Below are experts of layer 6 (counted from 0) of a mixture-of-experts language model. Rows are named router (the router's row for the expert), up (a neuron's input weights, with its number), down (a neuron's output weights, with its number) and show model dimensions 0-127. Each number is 500 + 40 x the weight over its row's rms, rounded and kept within 0 to 999. Numbers have three digits each.
After each expert's rows: "mostly gets" lists some tokens that are sent to it at least half of the time. This comes from a sample of Wikipedia text that the model never trained on.

# expert 52
router:506576518537474540537526453524522479555540515488517561536491515494487486483459487468517534558469602444520583556549503483551558413538495486494551471458554455500497488552462526416450468526493556471489476510481544487497486481412448502508507455495570511511552452460518421513467542515545554492519423531473533496569543530459530515477498546479475557459460507536475485458503413542477556570549
up0:531528471472491476504547541450503498415502567506475488559471454431468454529520571450548500485544477506539477455555530503461488555518493538542444510476455492510468415483555516428537407524481541555504516490517515472519565500434474558412436490548429498520569521469493538448492559555501484532494507513477492579476464549521482480525514506504444462478512592460451426538465504528494506567540
down0:552493449417435560509467502514549444512510469433497512556394572441535500461496502470571506537480510486482528513429482459549437524525482479499469477479522528460485467523485566591554498510481470520443515521501527437490481474447503436489448526507538478542550447487494571477514576476503461433462548505500522480526532482452603496554491478507528523466543505511483477518608536526582514481504
up1:568536555486438481464446497541492467569512476455408469437505518490519487464474472457612501541514526517566477507484472475461562480484532548531510537412540547454469516541488406545466513456486452531470469486473532486579473549596459501484531505540424567493457478574528455494508470540458484525514517497538536517516511507483469484476508548472572439450511514479398517497512460502513497466541
down1:461478489516507468490511457548431478504392447565547474469545460486494457516591501495482464453478511531458505430463535465463509556516507499468563460449470489543489498534475449462518541479520481507473517518532441411586550545515494486583458554463543538534487493496511463544475498500512460558517473574469467515478478482444447516495495587505536510529579518459605418493476509454477484529555
up2:521499529460508531487473476510420541503552458509494445459518485526536529541499547568437471555549496556513440445519539472529467464481523495497457493432439455524493472474464399474434532524513503490458491589433470450579561464471458418507471509475566590522520515501523477499547549526463475444536524461512478458534502510441448562515570528505530493491497463440498569519509526573519525443528
down2:520518499479548429480471533465472433525459408500487512486533512520521481577473451514508530501456472487497501480488507458452536524481509516526494488543539480493538491535511598498443469455503536481483435544546451576375536551493528486531492468539517414459480452514509497524536487472555562529460468423522497548449512441538480451446552491488483554440529510502473515506384511497412524509579
mostly gets: " won", " made", " been", " used", " led", " held"

# expert 14
router:496532515544533557516519435534480491593545448571537542519515490496440482503470513434523528509483544477503601574584534476576528401535496453517520517505574519491479451484495528448478469521495549441496482484488599538509491456431458457504531493498548561489537442444510431561471519504564569502526434492476555540540529558488503522471446522481487503460490487501498506488537458525492551538538
up0:534530462517507514423527436485467459500530447506467475490496458510455443465409456442517553437467485491486536507513484540477464529478496549497505500524462459480504519481560515556504559458454426493591501493531494561451483500403531465551481421497533474447475567565469475520439531541429481537513485559537473481486535446419563560526493454459549418544482479466517481550499473490514467502441
down0:488553493554470459484536430494480571473459498466503533482488552489517521484539516501459473512555534471416449501493536573542522511517599497419507428541551579446556543467477511493539542423510512504520508535459518455526476541471531525492516609492471525468532464557518460433442488509597501499543498438527511476487543480507421537455448441514522516554519525429498538534490541465506438505515
up1:453523521552522545534505515542543466467545507505382523492495496544493565514449545568519460437487492452455497464536488491524500478555452471539510481562504531442471428484524442562459429493535443455501520476489462556471493478553558515531482497539513559427517470546501511407511571486444434557452498516559509513501437498546448485526567557462525532528468534496557489492489521436483551467561
down1:522448533440436560503445575550509519499453438436458524526522503476462486496511451537579571464538589493482542526505457565462486488538535524478489495507555432530503499445506557591435451432481480483432466571499518476494424514467506498519502505501525450548548474533438539485562489542432488580523436494465529445500490534500463468495460558472485508492477440559534458501465524455487493510495
up2:583482460507457479471492456527558496589454482546474512539479572497519528462469598540496502578570507486520515496544507531477525528463534552530490478544582493519550488478450506421460510534507550494517484446445443511503512517509534518507552530518473448490460503502475579507484508447586474466532432525489493534539456466452535404549567509465489432501496493501521500472573403512574484463513
down2:489545545449530494499503509437509524527478469464511477572517438511492467492466550448430448484499465510531547509537530538495490492499507506549503465458517514506501472481605488535463570494595441462499568528534502478485428486454482469490445541578461543592438510507470432446468524437498528533533439494426486441487522515488433504426471492560543426474472486494515500485491541536612500466466
mostly gets: " began", " announced", " moved", " used", " Succeeded", " returned"

# expert 137
router:484466481535523520498524488522470506600552422511511528519533590561461454470445525439529510470461536447550573545476557503520577480485508465545550440460506488468486483534429533482522458540464538443558501499464480534467484488519476501473517481423578537493572473534480441502500542517526564486541466516487557512578506549491550533469505548487496533450437424548407501482510489563517541532500
up0:532523502500489562472562458561488523439552459492522534505445530511492513487464507432463464510509502510496450466492486619520441425489509491512552573513502574493393565498495541494477525482562415485493456459467531434526475486452566432562538548477514509474511445463471458593570456533513513522431503458491500498465488537511437518567453479493482465484564483449495467523533497455504496536473
down0:513461461495507468484472566523510501485438493414466492500449538554500445487541462543455530472437497501477531508537483389539476458457460467491464530478516461511473489456526561534532498554430458520535454542503459462434533540571522484531534454508492478489505560541547503469580536535471572486518566517455444438512457504459586473527437493453489451487503516494467476519623527457523546499445
up1:512578488496454481538506471557529489480508503461510474549440464510465533470491471471436471445503492488479449423468469456491441531416531512524472548484452452566489381606485507536502477483509476438512511510492481562452443487569470544514412518446487518528510497508502524552525527509500514565461489524566544498547487470497524456579485483472502520494455463546497490559529387547422465485486
down1:522475493457489474523480433415466475525516561470414508474555419511481484472510534440529491476492446487475567479556450470483531499518424525574519512469464502526457529478467550416532510491500499522475484527494507506516576538558511532526402514523389529491530523496530472493468459432480469538617537556502469498460502542571503583552521591485475513527476453520477515490465540535489486510517
up2:528519499468522504465390550486472490410497534488576554522495505461449501542500455477451495460501503502438430529464486420482511472426514493486494494542508542552478494476511470526478554453449521520599492541512460490487511498504464528513497466465497464518479478546486504505516520531449432531595598504525483540570437490519498536600469469435471574520495530423585510484521527476553460556497
down2:464483531558567514470554510426562539454475544586498531492523540423491454434512511538501555486483467489538477494490542490488463464566530476429464502455466441547497531469451535522458526554485493463503534441466430522547467446460525436441456497509499485446519558490516503542535559514525551482468484515544486426490574493439490417428499537503429475523563484474486502561502496556447525559492
mostly gets: " in", " on", " through", " during", " against", " from"

# expert 254
router:497467474496534507500522459548420452519531440541483527538521567571440433498464520454491567525440552446541552522506522523522607497520547504545514445496523458493478487473415512471473488546453550437511524445472491521439465488507454488457518509458582484468554486527472444522510526532539584444511497510460497522552514561464532542482520537468504544451386455538457514512491487529495546568512
up0:502553463450502514508454438499514476541489569448489560536478471482441479545483480516486544386582485467469559512518401552439527510469507496530485516466551564506480481563545577481518462553543508356472492487534492510605497536483517508538527532555540521472527562436490525530472542525462487468488475454522460473458513479525472490448466489488497538543457523534465489495537435469484449511466
down0:452459530503564409488524500474559520516514463512513465487504461493467458496479521542451471553437486524520496493486569533506414570557511522507565532446518437584507543479553481524504498490514477517575456463518563513453476442522516521505511545377425550562459472534489490496525555449446425509495514469526540538540510457514498461496475496431479420494458475542539452482433458548470521467475
up1:565446519542568496519439430472493458494451546461496453478542560447519478418489498486475532535497504442472470542526581522527556540531514476400509514513549479492481477461386539489417466499502495463519467501489493476527522500467483477449490550483420482457523507494511499460514581562533547486488497493461481518529522457561376587479447472443511456565505508506542521562513479485494528517512
down1:565516468513494536520500480539498528496497567382496489544575442520475488476514510510552486539398459549537465551485481542479434503455488505539481456548449445447587518595503469510534520477547514492547515521482504442568547537517542465547531572560512478505505445508504558493439517465554519544500542583529505532470544563525454507537582501502510454452494512519577482537468518462501469500481
up2:487483518490483493507536570475551528528503524472487444510464451490492512465555464552449508474537509435444481544515523531423442430508527527451528468514464467506555494416454522447533510586468481465493516477495582538507524543501567534508486492426493518460452463418558546512485539497537495524472493494524456598500430440455555442541518471446513550505524454497524447502411462466541555496577
down2:541463507513502529551495452489494446546487507553523492464463387437529566471500465456495505527463513406532483478496455500486471440474489506533499481504439535521472413491539609558539527478484481512503462543478573448496485522521493508534570515554521494493500492511512489425402517567541463508546538510516464568506525572540534523522517516476442520436584513571469527506595485508515487448465
mostly gets: " on", "On", " On", " using", " along", " wrote"

# expert 113
router:490473483518519513564504448515447460571546494605514498527481510536437477506487482457515581552441548493609503563509500489453502467557621487564494462435552487476467484499449552489514499515501547478508502455483516494499471497461502467486519474457584473510572516529464494559419540530508558486487497505481485513524544577570527586468511561481467557449492473520507461452510468533465511560511
up0:561484475482489439522532477465468492479423508532474563498474515613501483438489458472524478529538502605547403455483511476495511501525518541494498484495415544515531542503476510473500495575470466519581488496498493535446472545505543547509466539523476433499529505546485519522492547495518524379549468558553491525521449453459533508554552525494440420476536405524524473437513535461497531457487
down0:448488501510595556522487449509550562469534469563482507508510515557509577492489494528454535449538521453486503531490522454471465534507499454482532576443570433492529482513502520564502516424524536487481509496457472485524508533465515473564564506529472579477533506436535522442527492456461445525505487387482476451472464499456452528480495509553564565522478534496469410526416461463520400505494
up1:424506504500498426496527511505549512421502481545550416452496541496477486494521520541501532447497551538521511542419517500490493493520432539516488526439535477538436504504478425470497537459484490514452515470505460509512488516565482524524482488511496467491431461485613569454515459441468496474561482466386433535514496400512584424471541474480522544496460522501534549522462557511457496555449
down1:532471585522521474504529507509491520592486476464490441533455483536491554514444540457494524487537544493480529514469463598488439524447438476535410554535519531505527558438483536561540442575508597492517433591456466543467466508481501463513577496497508496516515474595505506517473436554487443479503501500513508494465474522496472551528581465481559523503525536454515441525500528503533494458429
up2:513489573500539443493486496530466474539537462620478535513493514489500581468456556482499470527433527477548494561517540525538461520465488508535434457389526502508457524486519502433506528503472521473435444550508520553504532464515503467538492549489548522462518635468539558448466506486520457516511442492462521522491525516530521518577443542435527475568535527527536446501564461526484438490549
down2:522480492500469514481468479517513536471486530472421492484493482488508475560476493526555497594456558511537600473487503421498527444483502460408541463557454485555490561530492493463426496490507446534559578513477499460491543586508460517454495459525501401521481483483473484478471534449513495523548442480540544573518478582486488421558544484477515478534492480507550529539518508556607444482496
mostly gets: "\n\n", "\n", "\n "

# expert 211
router:448500462515554565508538434503481449568504530519518497515437516532458493357508472482535475583488559500492509560564546448519514475600474464509551499477552468457449487502492499510448471568445533464563475532496511535531443500487463470501556496501534552496496474430511491524451519533587496510486449552467505524530558503513528532407516538468490546484505520493498497449560459538434534498568
up0:523472510503452509509500534464470521485445510503521535437456523493499480577594533518513464546529522422491550508434528541471518490543545536448496527471487440532505418463475438477489419497534544507453569538451492516494457426543569491507555558483471443593537516495556562509488538552497466435478534466498511468490580552479492464470504580476500477550518566464520442492451470517523427468528
down0:491597466547496568522475459458530535497533462555441512530528520555509529500499490450504527523509464521475500503499579541508478457441536500540545488492537550514481506535464470337500599498505471509484462459529515461482516553461481531552583499535543553495390504445532513487525519471510495424494436462561557569499476537508510537507405527503453482502548495506488475546543487525516525476524
up1:500513507517541563480506453492463467466487529443580461533452524498487465504588496562519498536512519510542573498474517544497520447541467462519595496437552476438502450451524452483455522557487485436495507473531433460465503457514488580522582558500564448457489497486472547502509512578516458489460548439515491463456496503581559559434477469477476524498454501407540469441489534495492482565535
down1:529486508530457446458499487427518528472517472489511491581546545500536539499514402448511518477438489516505424498480512492511520515505422508477517467505518454513553451541500521501560487523614466488521536475470406481461557504470483529482559573439501526550535480485489506596510532434544496524523444529519497539510506473449447567551511414452455477508447417425523530539470524442475530509467
up2:546509461528483503482496574453510504576432480464460457524481520492474453465486453516529535458495550480529523490429453491481518526506527492473489392494452503466527520558517458558519539561506466518552542534444564497495503506525571564490465494515465450475515493466480495527464506506479433441456499550430487425445506559453447437468465515523488542525504439549500514429450394429597495499481
down2:463488506454535429551513489534581488456517478487541550532500429519492437486534494570469522496467449481516525584473500537504531541447430484522520504457555481507569532438438529594497469546432540551479501456525483542456544476527548564525553470473525436578451510582434548464486504527495532524496526444464549494540551483443540530492568510495510519496486505547503468483500480482463522395528
mostly gets: " expl", " exist", " com", " consist", " att", " spec"

# expert 110
router:461548538503526503569505436509466513522538535543545455546480525535471498449445494425482535573468526536546489489471493505463490473546544499584493476456538470504465442539448556520495464515506552476527493472396521547468470530459479500494514509472522520466520455510460402516449589536493506428517484519390466568512570551571540520427526531450466484492474455550470432474513489496475555515490
up0:452521493456515470482482486505528502491460458489468422537492422524502512434465475549520500397485480533480539483531485586489478486562580438471557507490485531568470419476565521527533480490468552522456517543541501494554481535555519472454530514479543466526537459480490481546518528578433410515487488616470438521501497446487432500545472509489508405577441520508486488529512480462460510515515
down0:516532452458495517486488483505466501436493510503555529424501500444520570483538481576473512535503512471481507519550494559606451517561554538503489476552566578565543477495488479463498542470465561527473472473479511551495513513534588509473548478503466428549510503550467522494561542570460522507522470540504467579436570503519556489479440542492472536534540475453419512469445561444490452538555
up1:464458485524506562488381473535505506523597575564496504492525520473513522480535509461519466545466477535560433550456503501551504487415497569491498408528473445536457568512543479552484555540493523500470544441503550483497515476510520489519544509511536496586562569546543511556443476515498537515477577565550469487517478555520474496530480549533512482523608505528555497460494528528458470501515
down1:558459563508533542513590482406480548502530447475497514479419532465457515470539470480524541503497520448514512442546478465529478529507545508576553504540541418441448508473456555503507441472492567487511470525524382499518531402489513519495505461472512522476524479499516493438510491476509450528532496538513496553500500503487465570438453513499509578424476559508413522577535483504489461557465
up2:478457510422431542549561535583443431498530457444518526447487531503477499462464599522495503522464497584459422544419535531568454492581506473507518503454477498489506490484504556460527550509520496497504489536485475572442475501402569430523516518479487476500466505465469509503532531520530455559511422450494453530525509538447505458483479499469520440523547444509464491538476537439515490558543
down2:479490473505383591497486507445501489506440455581463534541531513533525576493522465486450469508481448471564536482459500517462503550512582496471480474470523441488492546477505468484496582550518518438508543569459519567452468542552577494439446487454574579498461452472553546552492481541494515510571546494496482515469521530471470463535479523489476545558513515498521432548502477460551548457494
mostly gets: " (199", " (200", " (197", "°W", " (198", " (196"

# expert 61
router:475546449554551533544554446560455503505538562521512519553509554546477456513447496502482499502405571555577509549522490499485524439508614476521535507431526498434484480491448532420476454570467482485519521444486524526510503506450487492469529490470502467500509508503467477560496528538511558485495439549448543481530518595534493571398482519482459493455431432508472453476522494521500553485507
up0:524451456533477420562472496549479447457458458528553414409484477545529449507458473533500522454519476467444446481499459557476482500469484482515414499397521519465498483538546589535505480528527449478499438530490551412464459529476529447521548536537578495556498451501539534526519513521475497530486510542480507489528554518524503455470542512494551421549514472501475478454501577526482499576435
down0:523530505491484495521476471501518529479554604504504565472459509453519505434537527441468472480486434496502437474501487533538429476481497430511492495475473532482455482467456507460435465516540434482466544493521422551475458523505495465565447536470472457483451524527392546440529515544497476492530496488503584457400450444399558538483523528555506519462510409486538458535502459544503545501502
up1:525514510506490503539475507534456525550482534481554546541473572389466493523497473577416508480580525526416511479535498552538482487445497517508502456575465541548431576507482519567496520574577499578518484531492566545437494472431514506537520503455526458513510522469542487474494478489488518478428498525509495484501455426510469498563613546455541484496463426498537529524450494479480529509517
down1:462499499486507490501553453480473492473489441507492525531477536563517516489496548497394527524547552483598511473500474572532545457533540442438478534448454518517537523466511491473478488452423566528530536478453446526521475509555515468502527538498521454459519539472542478435446542473497470496485502519476453549552515578480498543464389468496479483468553494526510495466477533461549365581440
up2:531502448387495425482465524387505524440474428464453403505564438502412512547526419529460502631556495533428534426454468503485552489455455478511492478549479474456522506509500517505567508499521480500524495480512458525469507468540557505575497512535465504504559482508518505466500467521451518501420475459513545503476511473526498467528521464488506461503436508535493522530521549538464473514475
down2:513486507480562529555492489544521470530535497563467496505467530561558569498427559446466545448456443543446484524475527521516509483500485554498501505414516455505529435509504491474473479546487459504505485477482459501528427544463497432512492530497481606478446486454469579477456528505471499497515500457548506578554523476428523583397451527581502447471502484503505512450532408450477470465537
mostly gets: " Kingdom:", "|---|---|", "a;", " Starring:", ";", ");"

# expert 250
router:448514448535571502478539483544480528511592496488588514490541519523470468431447493487578477524476483528501491514526499422433477472520510483525478491478496474483441441557412542511439437544424565453567479520443533554528524457463460531454481424421509520544543425448478465503452513516468493496533489509488498476534524474538509501446489547451447458498467494528476449494526477555498538579563
up0:510468567503472511381565511537477503471442431450447491460438469532457535491460510446499513488537473460572506547527510501514556507501438467572542568446543562488476476514559547530516414380519544500565527486553493428492530435502535495497505508467522535519528399492500408495521534537484490536481525527517469525510485460510487484460521475478476469482523494439500510565427474547490488516507
down0:477499466461487513430467518476517540565440496561491453509540456455582447526510508489484582435495420569467488513413457519493497446446462457538510382531502430501551513496518458530482477498517487550514554478441498479486553484528586573474517501480514510558523546553528505467484525497508470551513468561476509492470421471427561447479476514429449550547479513529529508467468468538491518510532
up1:506415479507417534479490506516489581521567456497460540502505539489531433469463506428493472519511507550462513523567445487463523509474482476494530569553528525556519428539517472519556571483466510421486491529476429458492467555523439443511469445572563495500531469490446522526574501465468513516518502488461513523538472510513533472548517515559490502545423580548479501463455441429537593539518
down1:547554495498489552495458480477524568446405479442517572465486515510477473481426518478509536544529472498450492439436451523452488451514437481511518476429549539505483436472554432462533570492505515501490459470482511486454502517463494504506491471588491437470486491449570519555407479543529503453550470474535575535556538540526552508448476496532496518519430471486467528396474561510554514533497
up2:527577507505449489484451514474474585535499440480473509484428470525496501521460509510518443467494488548533504505467484451549484459490551439525555528478478512466503507481428539501477548584515526536518486525547593570479419431472581464486493508473465442471472463511476564538456440471451489468481545503488470499541555578449471482534543479476413537456519494486579495524435551476544556574498
down2:555471579520497536487421477431522496440462522466500489511553515488472477550476448487506434494358497452473465542526490447526550484517548524524490462537505521483488443502455558492487552534444561515542475458512469476516539461602468482523459496521511511468468553519429441522503524495491589480500450503463551547597481523542444509519574473536570504497505467489559465469497507542534449481548
mostly gets: " dec", " dis", " res", " gr", " ad", " ret"

# expert 93
router:473482487521566478587500480544454472528571416501576550559521529493503507499526482413575498466396515433552509531535482458507567425546536505546483487453502511503463460548409521458552500527451547519538538525475501496515492489486456504478513433457515473573496463451487501508471491524517515446559439537494476486526505553483502481495486554440444570459504509539435443519523423556511526486486
up0:498492443529539506554517577502451494539477502478466462479458482480512470471519491499515489448478479504519516515487467506536523520497517495549635506473467506499519510564542511498475558518512480523561453556458551457496549456546541563539503420525535445500471565577493500462520467528542502555536456471477477523456586444474558467429532548475595466555578585529449484472499490557507469575537
down0:473505407512538501469453492553525398546476488493494491529475546480543492476507516516489433488496507475529492501487485488485476471471606530537517539485545507484520472463509534480478452560525490445564478515518583486506514556578479505539515541513481510528465432566544586507469484481456390434496495438501519514508485525535503485512513520495497506498510498495623495536555430557633527446458
up1:550559525591502505505500498494501471444440517480542464482520507511454521504424473424538520502528480439524504498470549389505476463563459526509502469498558570518504480489609528575483552500578475521476536442442505527535459518513456447541450483514466474454459455460544501494510490499508483448492455462542462434485552449550505515533489481511473514548455514402561464429450472563451490505483
down1:444533513516411493506523482546493533534449436566486529453490531517530465445500536535577499555483533516489536524493494460477542499487493482475571507551530497528520405492488506542449526470477458479452503490522506591518506437516396481487472545449489500440512484529434540482516462477475477526526485588536406505521465429436549565489499390544483470522516520468545574480472502545566474470497
up2:548487458582459503482456506574476524502494472443558495577474439524443499459443487480500480426559441508432468528514516479561564493494524456470542455608489538517506523403470500564518437476549513505483507489487508523498457462479495518481525567510442454491438472496511520489483458526524450491507517414457471475490484436439439483476479472511502468542387508550485513439495511459567549533489
down2:480542501488484494513513493510528491578445534474519514491557528513489512481534569447427559494515571487459503520511522510515439473521520408542511453503514405502490458508542506502465513514508431492516534543557473464505525504476467522544503496528419481542569473522562444518498496487498483524471503452508441571483502524562532426339528459466541536528485533568570504530476529511542467567583
mostly gets: " north", " south", " west", " east", " southern", " northern"

# expert 0
router:488442507505528494534506482570451469503596464546557547504520523514462484494495507489517513489441506450511487537536513494442544482500505487525475501460501513490437412503424529437489502495527542481540547518442487525495487491469482499506518449487561494554581439481425479515478524588550566438586468595491496538584495531518543542442481526450390502453470470526436482513556444539477505536488
up0:627498509453513491541499444498558484530448466431473432523520501503507503472512562478490563527434490498454488479565551572526507513474544464463559502485485473496479480529530536478487453419542451509479511623525488454481513522499529513558498502486499483410536465529483416476546437465527535508420432523480514482470518517573504506531526511493518418479465578508551504572483559523486536488537
down0:510434492527504488572497495536435486539516536526509526477542454562451523501545464446506438513525565540454465534570439492491474542461471528497488484569490534502446590491425526547531412423519606507495540464497463487600471493532499484497444469495495484502472499494523540532456431460508491467513563541480484550404536540449504499553500444474462496479472473532515537571455568506517519464481
up1:575476496478489452520545523442488467481513492549477474502563479459472438530517425482452425601504530496457533574498511476424449460425478512519454469487465528531447481507482473516516505561474523448614499479554530548451438539488482481525486509486473425500549496480447510494455553507480498536482499476569471557464504463476547532550426493478545426517487549552493517472445441451575504524503
down1:542458499459490552515438472487414536419468484549460549561479486513467516550488511469520504498489460482561472487477491500429483481468446522530524509510549566439562445540492523485562493514529437516499511500531566483503570582574520525484490455510439482511449524460513434458576559388440489460460500439424518465560503462495526477482474480473526438522451484516507455478494438438519485469465
up2:550464482542509457504489528541496583529472502470503448449484498565511527490506500550521522473462474532486495483471434538537517478502498468462525543539509433483435604441443592502530467501568501478421527565486512491537561524515475492474539526449458554499487478491519433528475482575462521487480471481425551501418506498514492496556464445467513481520494492401429527571573471527554558478430
down2:523529473538503577450496513429511433511490554488554489446547498532414516499495396486535508473466531517487584565489512443486507516484489558507532507493495500509571536554562443469465566548481570446479493452504398532518556537540533546496508512509551458505427490512505460454507580445499519533554489440510491481471506500443545484460537470521538518533538542522583450507550533456473538528545
mostly gets: " the", " The", " their", "The", " our", " same"

# expert 151
router:460462401533549478537500479515475504499526551542556528577485567536454415484472482511495574494492564474482510529512507418523552497560573464512466500519515416487468548452487532453479460479445541517477495448493570537497417438510476472504546465457527531513511474525519502562492510501553463531483439583445546560531546594495514528464480527459518559459495410521461503469525511523466499508527
up0:458481428505442507483525517542516509467525488471417536537517504459475568512524533532519444544511484512556494514440514468481426478558490509447510518559567413504488485594473489429544535501505532599511511530439468579493514536497469527501510508444439496493463540511468539477559443512477491492510500433522453395531543541477555533470554555518544488449486472543414489443508490533492489546434
down0:499478535490478534568436512529515457507546463487438550547502552449484479456474542567517489612479477522573468514442533493488492492489499436474528515473474506481418469558506532479490619537509508503512545502512632532524499490489512492424473493505506498445492450539544532488472525466441475502453507545563559533432434467516495554407476457513534538514485538528510482538441501487450443459497
up1:546518546486445512469462529485569480494469466528553472505554454516515496569600478488490499453432452502558480551552472520535464486445455401454508449492541498420472518494555507459448455447561498565507531469468532499533413535519475526467540534498484459567464537484480495494535477546417478558525527508524528560517496526511492469502474444493530528466472476495508419476434427559517419486540
down1:486495559491476545452508567571518459413462536529422469490484467554496496526497515450480478432486491528492487514575473494538555450467507504455504492511437571491512477552539460523516538565548561455523523501464442457546427513486478506497574545431442473527534460579476522414562480480540512508478507520459517537506498505418527506497613519525502499491495459461566539428539488507486507577483
up2:489473496484434468479515529474511496433477557515457527517493522477456484487540540525507496566458517434541517493548480516604524521480589473521535444513474520526472485546398465451459482500486405524480451402509504512490515527486437532421467496509448492507550417494461402426418499432493479486465520493489485464530523489514511523512447463546587472541537484485475478468474596512472523478488
down2:504479589538427431510513535497528493471518559517447539487438460460567450483605500486533459471528542461481459502569590491526475492447477536491439551552488515458453554485498512459550528461485527557470469489566483499453481521565534468561503441415517538528547495534508498489577451512396450517556515507535454456471508468479480460516510492502523460508517508433539507482537487487414503529479
mostly gets: "idae", "ensis", "atus", " Phylum:", "family", "ici"

# expert 175
router:477522466533585509515517439548475518531574523524540518557531556518502468503441488483522567519450550456544573536524517524453576437503540491501509463428491480462471496504439536442551474541466515505498520443470505527486468521476442477500536421446511516550523482527558490518512544512580597420550410521515532514561509498496542546463443540488451553463460446513448475460545460552524480504490
up0:491482480472574488485536550532489525482510495447579552458494445516482524497530515533575509511514427435470502532505466554558497497519551531524553532513534486479539541503463569506537552470395465519530496481503527472483547505478508434478482503489490519519490513624564500460453473495552465549499494527573507494501524476487474482524556513544552399534455415405483477484529492509569583580507
down0:446474516572495494458486502503487527575417458516498498458580443492505486431416455539487508510534512459508504485397582438472515540495489543463515542524506558531476462457472471538569520540470476556510481508500469516446460523465433460464535508385538532529480492465470480519529525504473459491538439501422503457548573465506498504477494430422503493526476531539498490537508501584547524555444
up1:534428530541534519537545459439442489497528465528531508546516473481529525458475486499493486515481483408532477518517399495590510554507505515507557537418508508568482528458536546519547516488580497525570444531556515518485471473437520606560506434492466462543508490478451513580479497517547504488497473468546476475520476469550482485553538466454491468491497520522525365484432543511525491459544
down1:566463519491480496535487534474506469501572463524401572483449415496498470505564483526472476549535528489501455552533523433510531520488561512531523456530534505474543556596484516610459507462473502518579515479515497459487511568535519536461522546485591431496493469569435464452448478426492544599469561482518476457476452523494526487493520493521529464491500495531566500554480517549469478503483
up2:446519524583522464535468521414427506571480465554488490488440475513519527549517580471453451497515525516461487538538475500518460481509585536505546518589484470477557518482406493513553593460499515482501434571492578480486476469535598500561500510482493506528507571532509481531453477556484538498498456483468489433529531492482479550480460516491434488515514492513512460481440479473579461581530
down2:445438479460474412468507473524481515520524463484428548496584522518514534508556551470517461532509453516528494488471368524446483593483527492518513501499531427579430501532534558479519425514540545459543473543515470567558525481578515483555455508539486547444512555491481500481449501498444460554487461509456604496488524522499458493571516547510534478508479472497457474507482455478519556486512
mostly gets: " including", " include", " includes", "ity,", " containing", " State:"

# expert 177
router:480451471512495481522506498531468449459507539509541515566467556491488414452466495482488586479439571501524566496521512406492520454527548495533499466523524477499538548479475511417539470489463566503490525495443570525466452464503475440485538452505539499524500456504546461510470515524531492441524428558460497475553555534513509476527425540421470614451528449500438507473556493539408544484511
up0:541523470509496569577510511509539472507483557567423455483512486496521463555491482468543450424459498425474498487475529461537481451468525470596469472556544518540453488413527434524514456458488509525527519509424508506458526494448491470496528558480556585484569494476512534384496529499489530467497474504455514492557560507470464467501537443504461564492527472456481587519470456439517447555493
down0:550487501506568550504522498432435606438605545502525576514560441469509533555454438520499434454504535544492543460543509495585511563514533511531439472452504516487507445494452504547479501503462518447503486470517472424495427518562466455513498500509495565465514481510477510489459542430492493481463494504500515561523526475572469471563406524490521467432495489495485574506539482571507486490501
up1:529501436501432503525467522489491544469545540499544471483517480481482462456551492508546416554487534514518407482395460503471536501505514469543569451575499486498503541534521559483520420526551456471559486472527501553432492507541552414531533482546545477490522593457484452416478533499472505549480390514495489485513488426487545391455503500434521506508510509450472475507502504514509490481506
down1:519524500517435521508485474461495498445450459466452445514519521501590451573517465515498533510491510518451495530481462489476542458498531455452429542572463476580504521503451512471477547468493480461526479522565463530472481504468556435501487529435508567540442541477498545436477569482519394549525527494568522457504476529523471556555492503448543432521520503470458454555458546626476470468512
up2:451556503445441494412542463562518459510463510461461469487465496472512505512481504497512561507508431548552569499547514454485491541437545419519504497565571513549519481458547482496478487443457525516420516538473526494432528493543461480538440504526474479433454426590461464467468525514475576519438433555486534542492500451530471523510495488528435479496464526492534532554473485525457585545444
down2:491514479501453534542466509508447516447504477536472487546500518584521476493502398463477474459422490508534432487465562507601475503487534517480474482492430466498526564441427443502443495486528499485544513530484450458560492545480492547429540471507490496446484539467525539437482557476476432532496539503503513586515481522538470510506404510493521534550484437572522559509498448493497391512429
mostly gets: " white", "opter", " drug", " southern", " cell", " sexual"